Experts of a small language model.
Experts: 8 experts in each of 11 layers, 2 picks a token, a softmax router.
Below are experts of layer 4 (counted from 0) of a mixture-of-experts language model. Rows are named router (the router's row for the expert), up (a neuron's input weights, with its number) and show model dimensions 0-223. Each number is 500 + 50 x the weight over its row's rms, rounded and kept within 0 to 999. Numbers have three digits each.
Before each expert's rows: "gets" lists some tokens that make up at least twice as much of what it gets as of all text. This comes from a sample of Wikipedia text that the model never trained on. Tokens count by the router's weight.

# expert 6
gets: "t", "al", "A", "S", " A", " F"
router:547534546548471522497538449485568485506543493506479444526467493601442516481493588477548405508537494417488564607537461546479527472488524467476617491483510430420536466601548534492477483419473502477530477508525594563524580534492528485542529534506500499532448548598419473512511586514427539411452523489477530520445502481476385588537549476523488474539449412575491460463472467502509496504518546509459456392419529485570561514534484426527467365483509570574436546508544470518490468419512494455448555484493476503516498529538493437455471659517511411470454561386481476563495431435356454532531541488476484435456575493534455557480495533541373509643504422514554550493508556492411478537476
up13:447521470486554460526365576454550415584544518545436534601535405549453495507532477472503506474553425522512517537417504468490508531411535518472471411382514492464480446595508431524513541491403528538513481463549449513500599507464615491445468535556420479473462468495496414548487536550509463510394440528476563500505494434498450445531425573421594589479461459529439547589476509477385522475501534494568435389496515617489465449421495495493530505413617520545492567499453535505579516549536551491496482557544474539410596537476477490474536421455535487554476568496522538580624489537408484521529547523453503479402439493463507495483569551473501494565530580452485497499486464481479489506483
up14:471589499481482530563474494580530544541510541507552548560470571450396531475560514461545444497573520583455521505469529437607448563499543418576534477530496549512451495486456448443517483465566523485543492467487469442550399484530560529548542402442489621378441501458459509477514410398566553553461501515492463501494538459498433466532445531385464500448525481570447545581543543545508507504513522554517506525539501556543513445428469489546425517560511491445483512474467486554475496568554499502624487441574479461431412439488497539497472532523520545507495478476506480466475457580544555518506543451442646502441576443423525585497411475364489388495552565567538465464426370537510511500525
up15:477516461502530438504505535521463538511493409502443540568455488496545526407457585573494581558427377575486463527463528464575473516489487444576491485458605414422583547492564570556492531483421487487479556440508434448528507518410428404618534477461502527466493468441518485543596544514475437477525413520483508536517423465407529525472448518520551546487520441540549536515541571597541490492490509507580473523573487470564485445509535434489518467591422566477511488437537494501450530534483479566548573596506404506473511516422439461455450553534541423427528501553511421594465474483546505408444500459440520409532463418497572620480512417527442552474502491490418539576561583459540502517528
up16:454514467541544520586490600475486511526477468472522543480484546484572488584527441532481401455503479485367488495488510576498542429392415395374538528536489560516508457459484512512585513517590494491450538528448488541524484506546506495479486477488521531487496499577507570528521519430506513530547534624481439450449556560608532476446482568504534564400559508464510423517489487478457501504442443516523531510466487435451505519561444572484504495486474515516475432496411426457466507415574472534483508541542440523439490537554442486459474415414544458514504465478418514444432578552475514480526539584585461542560449699515463479508449552571464491546524591509392447564471555564491485646486
up17:505538498523437501557512533486462531422489553453463471464447576567432465525420587474529455555532477366490525605499557437521577479470429404548540456461494495501579553474497578553496542513546443496460431494436381407434485523497431473526536543595537560482474492426548465496459450485470517560408485540522468486515570515525513466521436497551476516573459568513448548522520576502513512496492616427462403532481539420499586573434517451531432453533450485458450441515575510488579447479456552472456511521388513437491478526453549520592437482436562528570583425484487512507552439425522509543604470506547588447490544570552452534461562496627513459422493473590552462463450463491489528497526
up18:468499396585414449488421602552520373518483503483479567557477538543449515523511506506462590489490515477528437489543493533521594471459440551502475478421520502520546494501539577553415479484468511499502435465497535500567515555559540394476503545513394452483494543502485447553482503459532466562507535453537518576542522514432519518547480487422478550493326442517490580599505489528428463415494518434473444549464427571531544501540520469543547476525610405492461464460452562483515564436549501531498524496548448564558601491353593498528500569452610430521499433458489464539494456508512405538638535514580532492453525501544519477521390532589464473534525482534546513465474447425462485488522
up19:501441498508522509441542490580468509527512497471431487419537510581494466499415564528511399574509481477496544431570477524556465436413469540531428511552407441529526455459461505517547506487491603603438606486424595533461499521644458449535498556510453524426499444533493484495540530469515496555528528580372483462526546501434464570466424526534547492470539547485439546589442485473504574566519480507468574400480455514546457513568430531462589477475494468387408614487606441595526487568495477440544434558459568471499515475504445457437541381505385560504487491522512531480560492444472510532470478530469496458480558465550525489524511601506466481484542522474416457493419550481486492603535
up20:508530570539545514527484472378587491438461577533396562521453455393500548516509446549537584454472563490510532570472422408463459485516513562533474503554455513414530569472549496567449484562604585431535483502476464469451497583383518529498372461532431477408509504503533564510546485536495513447453518471539568428476486414473506515510517608488494492457434531456456513506452469518452451564526470584507611501519548545486403483500479519386521483513497533475516411512509466467444596483566472526444441490467584578468544557556498532529479508500564583544525452604441457617456449522532483400520452513458501596439532532506519526537549450550566427453513459439502546466415431512506500495540
up21:516463585521478506469475518572476460495492539588497534462469452457584548532482575616472421544599545498466356534523419448491476561473475511571510523465572486529533466472447503492555495527460483462409530552446539357518506501406449547525417536529392516537557556446514505563475470485524425439545532525495513443493518454487494448419459519457502568454455428499499487443512510530537523626524509499468471533526513493561510490537468477511416481457509530488549578385605517541464535452517522511581632537480456441424529484563447452461461482582493471493532587512548558434520430497488514546428491511608481469436541519427548421515483520460484464506490489489454591548603596399609550522448
up22:637474598505530455479460456510517483455454493578489401502523527505546508471523482490464600569518523452425537429538489464505448478469500570556537525441512444494426443481479520545562508475515556508533545452477406550407499571503436546442571607481510557483420500533427491419599514576529546518510478563435563599416489455584562492552437496486511583520500468502559515517566515484561495528453478487571483405505516362538555459395496466525506437358553553556503461544513501564519497521414513498589471512556397501473479521490475500554421463488493529491376514458504461504507467465465330512477521475529484418580524561478545507457513413459485555471546586517554510495525523441507461474461
up23:483450506517596562476470543444501461506514395519482591457533487407474445499500503579586443490490491521540431528540478491456491629503492467557456498361480467479513566415513445495518519561495531509454580581559490538503654463516445522455529516500518434432592463521478457533526537505502407503544483557440496528522567569525570482452495414434549552493484524544519479497438563423433556446511482504523486496416447515412498558538538541484513512479473505488634460499495482479415518545500465466546444546632442491487561503511457476515503498458505417396470486577624510434594548496501565406496568462571445581439456486507493510533553592424547505440439479424444501520526553535590485433490
up24:391538450419501614487561504435542555483504497515540526378557424476412508466486420476483557484534554558562571488472540499449514470540433494546522492484336492540452557487598415562474509526421602429490555489472463475494412455500519494502494462512514600465579438517492473594508512493472506539529405503462542496493468446596548576647528523499471529465536552433459444460566548573515512495532469512529391479602477444516471514510448421450473419489559524451489523463550504553520588529526552539500514527516545544460559461479522487439590496444537510470429465527515506417477536527538481459400444498472548480446488430549544591460570445444590458561488464398498444468533505555519514561508
up25:534614519528482546547461494424558584430450444416511467493436638537456510450448505508472453556541573499442480519557559483529491482477536540620519564460570488475496464521536578535516487571528468478461550551465585585516503511446549571546502421592502515494465494438499467517561527496479461553514428451493461504554522514536477433476392508381486446480486484468536506527569586502548434409471441548424479489486453519567544515511458545520554432479433518407631523489569593411516398530439490520466490539513488520512533512545517487500439445576518586397489452458497526574436452563473476468505500504637533464514518468525479438402422455460571425506446499466512544483506489395441494566430
up26:492567453496429498555562480532539525481509539406507529529418504481480486427555550492476507505474494431476445468489524496535485540477414525405521460520395470400475532556468478511461510532446533526546479554434496616528453570472483456528440504496502526597529540433486449631574545542494498546395423563458598513521474466478547426446508564421511550524449477410464439515509487555435509401472522541485492401527495444585535469570615494593424561413547549530509565369563485487522578452624500530418454619466486588518532490612456470488450482460482430450561544486485511523509550517470505525482530536498496456514573539537503489494467526471512463519419505570478572595422501432532470472509
up27:477455503474510479446523506523567460634478520511586412507513605526511395482470467542496489526380548572541537537503466532512453533466516496481544532523472486456600522514570424589499526418490474575569513428546503465466456602526444477443533491454538557595462475474475467477567529373503549592530552519403484528471510485566461478482529511478502452421510573510500479487502479561410459450554465365451496490590529574487525487381500485493416520396590513476547444467390496515568500529448464528432532498572447544416525531437485595503549558482597500429517513393519473434483477519538456546469534451512525538604521459568511561452507519507450504492509509556490477511482493476528564628434
up28:447496548504480511589495468569465511592524515413457412539449497548550452486558484539563590582454480547611560586492526478428572526534501421534519454380479509429458483573507531467534581420444528490526452485494455553459469549428577554545528509611526483461483526469480534499543511456553452581491477494479481492490470574467508537471423467482513500518465493517398513489518398551452549460543559463467502521501502544569531567487547477592564443491523523541540502538448442441426521552453555525516438446463448477622449467493496563476440460573534565355489377499551542443557485475524385460475507374413461479465502533592438539488538495491478553587550524541459455469513485399561519531475
up29:515457516535524532472594540488464468450576522524483507569516536470476567464459485531505454525505445481554459396431634521527469566541483519502499493523429456539532456425474540480495496572602486445453406488543494480525522504511455443579541544474553458501612427426522575544533437402589428499546542512530503528494558470486556509528479450468512473436580452442492488527528522478505472366591460534445579543533509444462526462552583538535495438480514411518506475603520558541486432518641439443515483487463458412488561536414471487602544482398596569511525541463397608480452452490492491591582544458438539573538460425516426499553500418492477485414510497493478514523550420464481487464510
up30:466415575463582459493491439496579479539531480491462472494503624434480448422466444447501499557551513493422493535513501479533470529533431638501508566477433397547528492444483439490441372453495537504509455472503584513537606480517591455456438514557430530556517543502454558476447499619546437436459558565429484501594488450514458542426529550443374349450523464530534519528464557488548566574528523475529506513420482497476446557497476506468456482435484555522473493540456536434483477491616617453484521506547504545376582528464510516470577502478437464486509520439465530487472562483561455505434569527535556562451470516598507516434599518523541530527437514488498497443510542495436440456494
up31:417469509423487346489471478552521404546530382561472452584526536451448500525474414488578544565437466466541440433559481462529521411454582520564483499487537441505462493490503561508440494601490472534532459471491496596432582517512444518481423524492457462539513447534457304583406461562476453515459445549471557554436473487466395578580479459496530535521542461513520511538527452487502491449475535557544525531506495475569547523516429421492475519523477515586536466479474569502425521549473439574428461464479457534476537586456486548438450460493498481506490599488508503519579499560587485526556537474575448429419436549621547562512534480509533447442455550551451533534586522497539503462510
up32:505512543484535516508472521553522455511567598434500540470565440548467500472502505541485456450592488591505470519401488470488575483473506570534597446500565521427593416513428555498454526557467586449518351429482416500494514550513436493571519484452455499494466480576527538400463469426435423542447451426544477419433457456515532457445513566523524500533441454522441560461478508496529600553487485448404479506498618573490488494477482534510529525513483507433494502543530482449571492593528546492491525447485520461515573529520448526573507574566511455473472426527544436478490513548569494478364482567491501512488549545540507453481459502572567388563600428480476356608490529463510608540529

# expert 1
gets: "d", "th", " (", "st", "e", "b"
router:513491494466521461442469506454488556500549495526501564482588510518573507519463475446510484441478409461543500387470417448498511470512556395495520555491548508476402494508441461541493461524534518581495488577524563500594481601467510522469577453396481446492525554423535511508553537491530521524440426455481541396464508438516528419531462605573493411526483476494496530491577552582472526519487607450574462492522463498446496417579440376501456551492540378533451497547473547437582476455502504600552545512573445519450500499513499505588474451461505505539450526471455556549530474583452562480476542507464544507543505517509437563523542445434610496645472612387535503571496468557419422491537
up9:514488612554555444437510549517485507535569492502498579499511430534433554571539518426420427456544441578437533552463401460544564459534465480517551459556464532563549429480520555456540491529477551526445492545550509500442471555478512422533446417463537552481491481448479479390487512532548460604429463537462528549493551533484543473506445525488474550439529543627504440453546556500491434478439500412547398421524465493472560369416467552476552510444478514480607479466547519507576556481453523565551506446524488475469579513545411548548492452427467406556440428421439485601473496477450436473511530558456477509506462433500477532476508571536556531558492542590613441502627494525501443496547
up10:535502466595503480520442474554589471477521481588529469561484432598415392498555432508543516432476428548468507541521535523480477466540548602593451511463502479483460635524548457456471572412499497502571433584508493499485510489558469552530387575488562510462463551564520512436535566389501526485503470529472466485500585518606494491411350526506476495489503513485452513499496535529452544413531464454504531464472613499542486500556526530535451488423499530499552439636469523487535571529606439564455520426516467518550545520427513546494573473518493525500430501418402499483584488425475488414497553454454447419566523514550459430495536537523490547476539547491528431482582443476501469393440
up11:489531530450500520511449531607505489516511524515471438519549520515449523522432446503379571535541473541460482565550430437495482425432476351605490584539500444458499562593521460506455501578455421533457494481518481550505538412404596570484430522541501515455536546542470436429465557541503486463524500483519528525470461413528497496575487467486562498559474444387521549534387498552489465574515522465410565469505513502553532347523452480600464485538546460498544492486532528530581497429417582532485594456484477529511477472485487497591504475469527472503435386518468595476463492530475523462407534487509518519465499548518471511528550513544594550486433573486500537508390468462512615466640
up12:464558542527535481475484478496521440520561485419640526509422531505402474513547546609503466551530437492503669557444511454556421541542495452487567445522520483497520472579527426487441495478504512526485507454508445444523565453460519555531493487486519492435444506442480409572399473444488499485537510518481530541468471577499489612473430549475440537456563477529544651442576521456433494451507442470529455499396494522509420418469491452533479400537578554520562536504450467534469562525516530458525530572463461537499513500547488536432500415480518516423450543541482497608485500559493387407561458377483454494521464498537485623515581554473576491496566510466611491493581469488478495429511
up13:569487601527521529454569534504533416459560420455549581593552464548539407463487474506459503553616503535334518473464495468461456517460584470512501445502529465535416523428510521447511513346552410519498440553528418433494485535479544357571494457460534492512488454437461551512506493530473435495449493462531467532458509474539542536624478570470440457465471546663471513413529475481578522499512551488459463470436473611426517565525580461526496513615534577540513469473431486488480536522539438517460427502399445526533547507475552482484554491447521534540563538534474543438443468553577484508417484502517449531524554510505510537480507459582429449557519493527500485499511471462605454516467
up14:559420505534574478413549571554540484484382578455404512492512511485522473463486592459513462492499524511487460537524532449473443475551542438529454535462458423505490470469438481406483511589493492498581499543446517459478474613538569438578409489503449585554558538509502478498539399460557454493492556555483567428489544552532455466548465447543432503543549436519421480525447544490498483506455591557551456510498516418494509477423501426579409514527527482441493421453505553484447486393475439568546578503563489443575521506426435483587397468539530536552570598560412516535502440531488514499628541529464459589463424488491484527409519564438515461469462509565496439485495504586572559569473
up15:483438537436485446510509589582482519441499479468508523533482528449526491534576436516515567492565544439421485422442464499524458493496475568461474523503532578503579576487514509496377491519499569496468502468477528532568529465465452556492533570493472560436561588487514463468521561456533460499497563527480531491499485392335506509516357566566444545434487491499580466477456470492526528438548473545413548514472423501599537504533516601407528507536458515456493438425552460584600518540467473504453594464492424435430458478387512581493501499495486441604562521456455487484602590537449497406468478462498519512548467404499446530599563514458580563549532510423544470493474485519563505462590
up16:473602507435420465512524495461453478542443553531490551480514487519453481514526491556414554553481510377451572587526497520517514541440488436502482519473522509493523410518434545516517510473477381520436440593490492533418534489482494489526537537555546405527539515426602396491488542570525486519530468523522472556389456561518426596596519493526464478486564579464516568517559475569462466457501497451405499434385469431582465509473488481467423520548508575525387458490531525574465409517564501542545469519531516583490432505468519467418547527483470473451427584485542444507552529516574482523481529605676454462559443460416500504540543420507457452469527491482456572587493564471487512509435
up17:459522507617415515538585553453508491548478490503514509447453458572521537542514476484597488443414445537417467417453452503374635478484565554441575509408491509447537464504454505548538512455526550595480520480484423437457508480619625526515498497455486392521533524475494447437551476491535497519513435466486516522552487550452448404550493514463539538503460450565479454605477528463504535462525530614437494526429449563404454483486472473467488476536529456480514487522475576444503479580505464445617459503562526454488460523511426529550518418519529544535522448358404504410446469543511541538445515541566521531534508496505502545506465433583521549501479577522435520446484507531537462655543
up18:518503551505487403502525487571541406528535535525482498518471516447474553436464472477470527528483510457463469487507425511515531411497551609549487550460526550537433402491468518515473420525546498409421422522496491467475536510551539410495497588468554513507511519426493520490472546438454493429483458420515554506508504447418432451560501598454496482564493520558563509480530626463375560572471509389482494523539464423572557511604503526420434471448502463475446538443487509557588512583544565663526462452493470481462496565540463532433510500443466539497561597446482455569653444543550433493560532478481469441422478488558483422394540474454530533562547531516530534553608504503515528487503
up19:458498595472581485521431461460561498494588493438413467443487513449549461455553564548442558612523485472438510437491509450439484538435572491499487389526470507455478541501556473431513433450385504479447423458527506565605433519516594480531495481468511480477539490558518572553486411536397594493577582510491438478450602429400444525539451502416515455540562565448531452501512468482473507546535431434534449519526589502493467441500484567509568516496522531596523469496559466468523582495543493512447463554528467527474486521551485537498442412585489361511549443479474570491541503468557442557539535553405512597528465467643448530554496510471452565526508586533550467487420518504510528479493
up20:463440514503524502467487462576496499462487544491477505512554535527550404520541541514577503432456564545578546450538523431531587493517484558514491470507493576529407493490490402489469542535497578441549632424434528475444478541545538452507593496504521395387527545507531450485444473471511464447520551536591548524524547426406513577466482456437461520613523406506467564486492475474542496387545442522460498513484513553446396525429677564409399401472531517470411409536478553471539548523503502575504472482425496489596535434474463482441465548410551453496544537533439435604496511528536491511499506474529562523468480525473532622500438548477462463542540469465480468504437486509451526492560
up21:481539558538507449600466551425538534506475515522586521402443525502464523449458424478500496496554471453493458464513517502502541455460541486501526479544508496570371460498459569543506565585533512449428509516545555407570534458513580513454480537480491482485449548416554565516464506481490446470484507457508509432482369486519447497550482539566407612476483410445564569477524574353448510445439504459475521437538486468523491602486560430487556494559468523483398525442458591446534473451401519551518428552492517536368487525502541532493529569419475482520616400452635497477485576536565484511509533470537545562440578549543461473527576447480586523504434455532445550484489519507494504563554
up22:475529419562512535421506539566526489414534566430499571369479566539532502452467517504531391542477542597488507464504359458467570595434409507545483434503519520470489446573571525453540510478463408505542570501487496398512499458530443497566469497541584468493527523441533502444538511509586488534503505472499595527527608483556482477468424452453495414557511504554456488430487412483479575421563428568486511546565539509523525500508475578465427558547434515520594552549561476552504555499520503468462478519430429556488561562414486540507588459416474462524587542483550424478487537505332575501448412522487495540495490483427527502546500530435445529446508522509542486563513415463480561495467
up23:469547502474536597457560558542515443551422523494494527493546471489522482580474425527553370588470512366494534453517422467498480433497471551540543444419450453455469460463464545568486526439489460533495569481479461504525517503473515456539490539521457518487473498464485482526494497489483588497494460458410483399570409533572471474493466514525453428543493551474497536517552464554584607530468486544472592487550430408534409495607513500439456466562430415514524404497469573447500409513519478530488504526456510604493442549520385462534533522530472544523507459514473443534474464424421444543587479564604468568525613547550535475581620369554468521541481453481517420481555542553484451551527
up24:568539554472495471506484571436463507554506572521512550437562444503570506492490532517425499475456426477492482510554554481554534486521490507450498463453581421515557596557582544514513492477452505526434498469409530591510560554501539349433423533483512493573514610524433414576458534478391559411612575492431533561484464439515462463477462540572652512514461485577521498495456557470527489498544600479467565459447536556571553452492553518533494533493483545430425434442462505543495467494423470533423416516421508411572516462477464538504451456405433526459406511442485461572444523498561521539488542438521474412576503538520489534462558520480580523476495508442563451584483457518497569455485
up25:572501639561500448470533463498541488456506476482463479634551549504467486424506379544538543498444529449507453525485523560423515482490550503580471498549480442526372494488357453500521528469547528463546480446510417417426482570451609445588538525568495555506520566459532473452497511454507425469456444488489501546476576524467497517379488587492499590514606461522401466544532500498440540537487537508504500546447441521607523452431487512546528526554522494504487567444497549470534458524491467622473506445505534517501486522555395526560456441555524526537519438459496614509500568519503477518312522496561463479523502558502468524483496520523471473418547483491492544447379523395531530497450
up26:588487490516519492453537405514617533561571483465398531531491472487532476510537499543436488403509515542497473550383439440502496420434549473497509447444574427534519536444400497491490456530397440443499487590573519555523527412424499460487494564527520540529579514554461499440562496602445481460439451524524515571490492452500501564507509526439502552475497518458446546352517544533536450443443470536394429516622482507462476407437519538521595514609512523449509469533509492601532458444553401498493505460496485487426447528574500517542519488439534542571476510505549567507533589499486536519499501563381513583485558465460459366457557490514449489537505499463533528561433509520454526603547
up27:545456424487539488560548595529541562445524528483545489493509546471650499460535487438504535467515589559393499425498474514412514622479596493489428452523425456484443441505566562586440474459533444466476556438473543514508441510545495457554579432439534570513562461570480538484403463489438520576421579545480551437532468455531427506502491520437497556522572434455481553590579437509521486578524464487462550506466582486537512525561543495512563547541452525507462469399506574481478542497380482429527477581523602497558521442552493516452413553465521486488493510409561504491446421520531521476454440586564513465498504477469494511390465514532344411478501511518452500490455434460503497484490
up28:429537527569555509511577532404492581562492520472450478495572510549478550454532524497567492504527523529536563503476546428423528552558582509474508480559522571535465396455473437502558452561484571439581564531473516435418460448461479527484552475547502602467519473409445520425454506504524518465496557510493601438472518488521559575475499562422463533507569453482518491455398446510503525533434530590457463379489463509474431468516495526526462559502474434467506520501575581499625496429516457575476548543528571470498429570421495562390485494450580454493519474513527497568552455504425517508511520354521526506532535472424450470465467534635432549409424508528464486391584490565502555554486

# expert 7
gets: "s", "y", "an", "'", "a", "er"
router:501513470501565477559433440494503501498618453414550485490526454591532454547498576386485494526410487575501506601514504523511525610479524423496425525573446517450517484378421597492566502505560482469513448500470457490449485519495417475440449487567490465424465520505477493493529464547563470512532492453474480566550484523480517555443473449488563611453529574508418438632507503552451505550521456567560569563581599536451541586496480453537505591506371547512523474487493447478392426527549470517514526557536501502581529451452488482515592537431592482461581422499507431557492475443527509481487437460562477492457450492509405436506550519467456554453535521548508509592583566439470580467492
up4:483490493359449446570532476540492471486487448467525508485504633481437460544543460498500547612518577488535464541477488552433468511444515489546525554450541515475487509507552455536483495501444442490445481512555555567505509544415575489501526464509476484500426508548515411447547535397453417518526433505435548474424480458516351488536490461510542544461507559486480494516497530478565551483458596510463538518459436594471528519512445430510503572481496435521570405530533512503507458394458477451586453495567574530476587462425468469538558530537442468372490471561563642467517532532510483423495487623440418559481507576571523440575652471537501424519459475520430423498524502539554505522552
up5:439487530539503497572546554569486480498523469522496500563489529395513525519586432438488480474589394519420477525506606481504521588438491521494458479469535510478443442535419522470428576422525472489478472458548411483497533552434491420401426667579505450492494455565559506419542526512542482492606409540429497571454428546533495522558464449472523524537527439544479564537528493520484492588582447505502402515401508478488469677509514480462568492565430517449414425535503501499477477547442488500550516531485529514410464513472483534484476527499571419511521527528576545406484558528503495577533527451474504530586515471598531485486523422536504476580574463439534548562510499419438425472486
up6:471529501542519483498491471499523451541526490483510519516421455520546515465524482443619486520490496537536498488573478481463532390487567518438491533387443549574451490453541413572401553552550492399382484475452490505558391560522528495472458522511526590398467491610476449634499495466468553484572449525491536525544504511504460545530572504527568579537531504447585485429604617537505466594561439443495535509476482445461467578509456458507480498543578538438480465494461534539545524494420490580606452431537476405432456487492540443484517558500451497554465527506440546561581552471514468434502523390529454508493450473521391554450531447489490539505418537448487465542454464476492548631576
up7:497482502455476485525504491495473487537422426493489493564525466506594540501589455535503456514545612484486509572526562521544490453449537500515533574563469610389561454519560523527504497569471446494465552462495524521540517551469539533508446530531478582531525441565480449442484540420405402554439515586546546495468459570538500487471501532482542428458482528461508528479564480509488459455471559424478427525485514421621397474563592465538403459520502569557582450456513380582504586527519461475505525584476557528508441482502410534448476417514445478542544561486450441458441510618450460520421509454439404595471574450522604575453516489460423531505475507516377534495440553488536544443459
up8:349459569526532483438551425582461517438512367462551517443563534598533507447586498500526597571501472445515503528592467515495487466444620453601454595575552462494476517455561488485525490578457435469482575476458608489445373491501465543455563454510513567475487474443433433567483457631574489519435514571483498453434561469570489504472423553454485497472512505417488503583509469507515531444526399467504555593467447495494424451538526504556442514507525504563523515506532457603479463503460483524442451530508561493448541564496489469479442489467459512508484413443471537483563413521522561424478445407532514534472510538557568495519564435486468587484470542525567422482492480469495541554474
up9:440511571461425539565487509563424576432457480513534498434508550435463507538483478539496470550403518497496612449544474546442449560489454510507441495500486410418497517427443486548608495500556451536534497549550556492476612472429536489588405544499498528532445515489433511570602485369554405559520476485525546535429501487429392424530510465516526489458501576450532550427418416537470485499498549560440517436505510536549431527460415489587442431495449487580555505516407515526519615555516519493551440484448405485532614464529463497510453514483573536475521551595495541542514470489508459574530419522452506428474446506556500532497447579431576473550456535526526513416511482511537487603509
up10:453513435434521616459480506519501605403531465523463533464525455599494421546440601491475562557466488517451564447449414543568520415507426405462495531478456546511481449501559477500507489509497478488544459423539440523477436494458464481428578628544404490546569548425465476531568565446485518531527460534432455582465471396527534572528487529500437546453511482501479508446499427571467469506452535398468485408540571440501529534518479507467456476608520521420529490541492488540516393499494474448418490550477452522496540595441469508445579536436522469495615411492526366514587512497512436564536492522479532535553543469578529487476495585570482548554502491495461469507522576577505480611512
up11:454546506466543480477471472670462482471508513487469595471446543446565546466478445456548458531603547479553473490506468477573511517493484498516462493489498453528462426480415485559586542610479427503493518542496430456477455493517525494493470533507492522547516543495556460524490467515528509471543585415457525449443512522534544543505490637560543410464465497486483546615490484518569562435550502561458537546542451424489465488505568548499486490464484637458543499526465549505598481477440432463532518644545502502460390532410542486454495456412479430543532530546367484477573462489499562526604496504453541535381543386491521511547495483474482500473543488388511603377436499510504484416547
up12:497539508541497503530436478416524473536456444395526606496481519504546466501425447530474505557527467476538537518548433498517536516506530594540546570460537521422499573492452542536530522554535576430567486552427392514446486448531454435495470550447538531493531426538416488526519573486565569430543503497444458589451442607472517540419452525532427478542426529430503531547540474464412581515506439573486467490524410473458492489536521524477571516423443434395524463445533524579484473489539472484570532499534516486469473523307390518431485500478528546507558434495498575397616426428532483447538452595538541573449494450539473497554582584499543470437512423497534529481573494536466511496524
up13:436542475454454466463491597421447449463458498589469450468450489529480535570465502470562419507554545528511496524510523492547482440566538529487444437586538494552473478630444485487496503556446466480436472510450438519503485620478546432635450420594434552568532480475510433525541482481524502446514546439507449464497484478454462544515500569452505586469529455499482479445480546541497477509499597481501491497601458412534564532475453505409533518493480595439582452533417543547548455501473439528534501396531582507494584500506429663582425583516585423508512415491500504578437436432502577566422444561535488526488554488448495435493567600514479451510421477540480536474461533516482547485554
up14:464481550502476526523525507450524536538487480527538617527488564492416488489520516539542539546421499557441448427564504522447490528518520444468536482538473475404426480501601476510498450531448597479555559506460497471554557507486552488478412521454526411492548464525440457530513526532571513499414464547530626564523439485514463503473399517546410507507531487413386538485532468454469471478516495553397545582601472471477410501432476551494507508488524480419511540462453632498481471513525455486496469481480528539566534531557469409541533476458530541421501525445532574461559515537469525408467510652522480571544406549483515408530546639524454519401370494481415469464456495598441513464423
up15:496473469521509517457504470519456541448470493469516462382420450517519390476565416440534493497593530430451543520529456539470496593441518423484492515401500497492573514476562541538463445503438483476481484492557441343520496475443540513588496530487547589580516540429497459492545494456485544452493493517518427500584545587497482511513466500552427460470488441502445576536580520611496491468484412542503475476487553425551564411503461542543524609379572524505515467548545497506531505424579474443559471440478455490449539474610542410532513498479418596549450517621465393516581501462524513424411495610520526433588518533567513540493474524479534569446464576524532479507570474456513493512543
up16:579567468551465553452511442459502504431500546441510429412499436458543468450484493472439519514495487454644584445508424528524521547492511591457444522502469558506528519449520491381429499438527568514432435525509470471482400491504467424495494445405505584568463522423452486499519550443525506595471484530475490494550585538514386515470537519414438468565557475633595565534520483556476527493415504530521489516416501483535538422491517467430552505554594533455512480428445596541522510556567472423520512452519449487410559585518470543583579481530478445452546475492512545461518472570566503551482539566484499530587467504510486475427531413499424466567538469545546494488525538543367401541519
up17:429571454524481552507495611592430478509494460491501532402586491470496552492457567567469519504487511443612495515485498514468565509491482487517483593503435531457507473460504456506457484420493525507416472530484513546559577553568485488524516454491525515375579539526507465451377472437568478569515593480516470531479511553512469661412427460542543593459530608609557528498465466582583483434492557467462471518532510540446519455441566432599462498458444512462510516463525498476499422555523524572532469428494501549473411544517518504574490539529531499482425458541492495374517461531536422509356529446514479565438507480514478572463576404483485413546556466491416434520518521543544511479567
up18:453513533508625490584485443457455435502488502378438473470500449508541413532444429478508529478555546574470630587525462489483488501520566531470482543471424555501469479515477455538501479418500493493566598527476530414507446537465510543380512439462360511513537530583502604504465543468454569592492496525401545556543556551439532492513479520547498564440489579502506506421498494508477443572538456476451510583481473510387488503447420605487519506433548529512547382528444497518507499536539478555544494410525491464574508539565434567514453519496531427525528514468528403533394485610448406503496582468579547459457509493490473583546488528517541491515445613526488475473571510503564538460455
up19:448527493438509483566451493576582475551527569497489543444491512525544501574501491514542520666521417516541482571467467471464471592513524464497541445607542504517509544486482599425552533512558533535504561519559426529508460416423367472490423563563505521552443494509434566541569520543553503488508483431483424422492457580474448494517513406502392541499507550500528477415527506461518457489550494513458530594448427462497584495541477472497462538490448429425513468460516446467395480511531451480625456449517501510563505536454491515477546413443425426437511565414547469439589510499508438572466562505397522519498488540547501463532505518543566526426487442495416608548529528385487505595475
up20:482515529441530475500497539435542588601544499402428536369457420458544477463442493512483394538479457457533543491480581529507525523522417536521576414531550510537467391529428474515459592484453460406555524541480524555478494434441447496498569466548532461442603467507527395413541539532526523487537519465531529476477544444472583424538491595494506431404548528548491477514514465553500456547467464632562527542501446570503473473430505433476509497553516535424579450447437509517444499436453522475514521551492570478465413519512529542518522522513576447489602497594422545510412592509504523558500576448586571552489522535489513517449474425617484488414532459448537534495470525565509521593462
up21:451537528514649568505490512500589506519602548390488467420497487475600407496535486510549558505443479519502447488535425498466580512606596520485506541521448452546502533577459455443475431498508488556595473481574442525493491486444502431572524516421382447578495491482445516492527484563509509454575514482487546413505525459526470508471519507555510502553441576581496479515524544597431420532462564412486570454537626460535537454490469461448564526404551489537526459481559494494488571498452489507532504529528461522542454450402531468518463458469520569479468424557508487409455422384511471551545429574484474486503521466464399443466650514477483436469414562501507424474432522513546526494526
up22:528497476549514506370494496526519414489428435532588468481410470572529426528481579506492508455601502545520350553428630605533415551478505541590516466499449508541450459580480572511541470469446530470360516567513453422499492534417461537497534562530548497473542458490571533437475506459538467465505513504587456538549485530434447508464453541502523564450571501499453456580514501513611551502581529495424511511444516603521487497459519540519503512446523438478506495593531507559491555516482462424551487556537543476439496497489506409472482498448527509577474534525486530601552487499634506426481592496487534500453525432465433467525551428507495434514561404552504470507465522460450617411443
up23:413542475429467496504516534608562479531454422466479488508492494491480417445541470428510454441475443510472535478465440522572513483471556393610561477460377529446480511547514446474473557524417565541511466519513553533478530454475520520369576500533490515437561499497520440495550563487476592468449385520405431566537433553553573534422479476558589467481542605550507518509503493453518501462517636485511463519468533484455474494547496492417529449512603577470567508498520412498538439538484476479504407492487570460442542515561450490433446591511549434433565484527588510474433517460525557468431492586512455511503528509524535377591515438464551602501424500537516523448573540474451520579489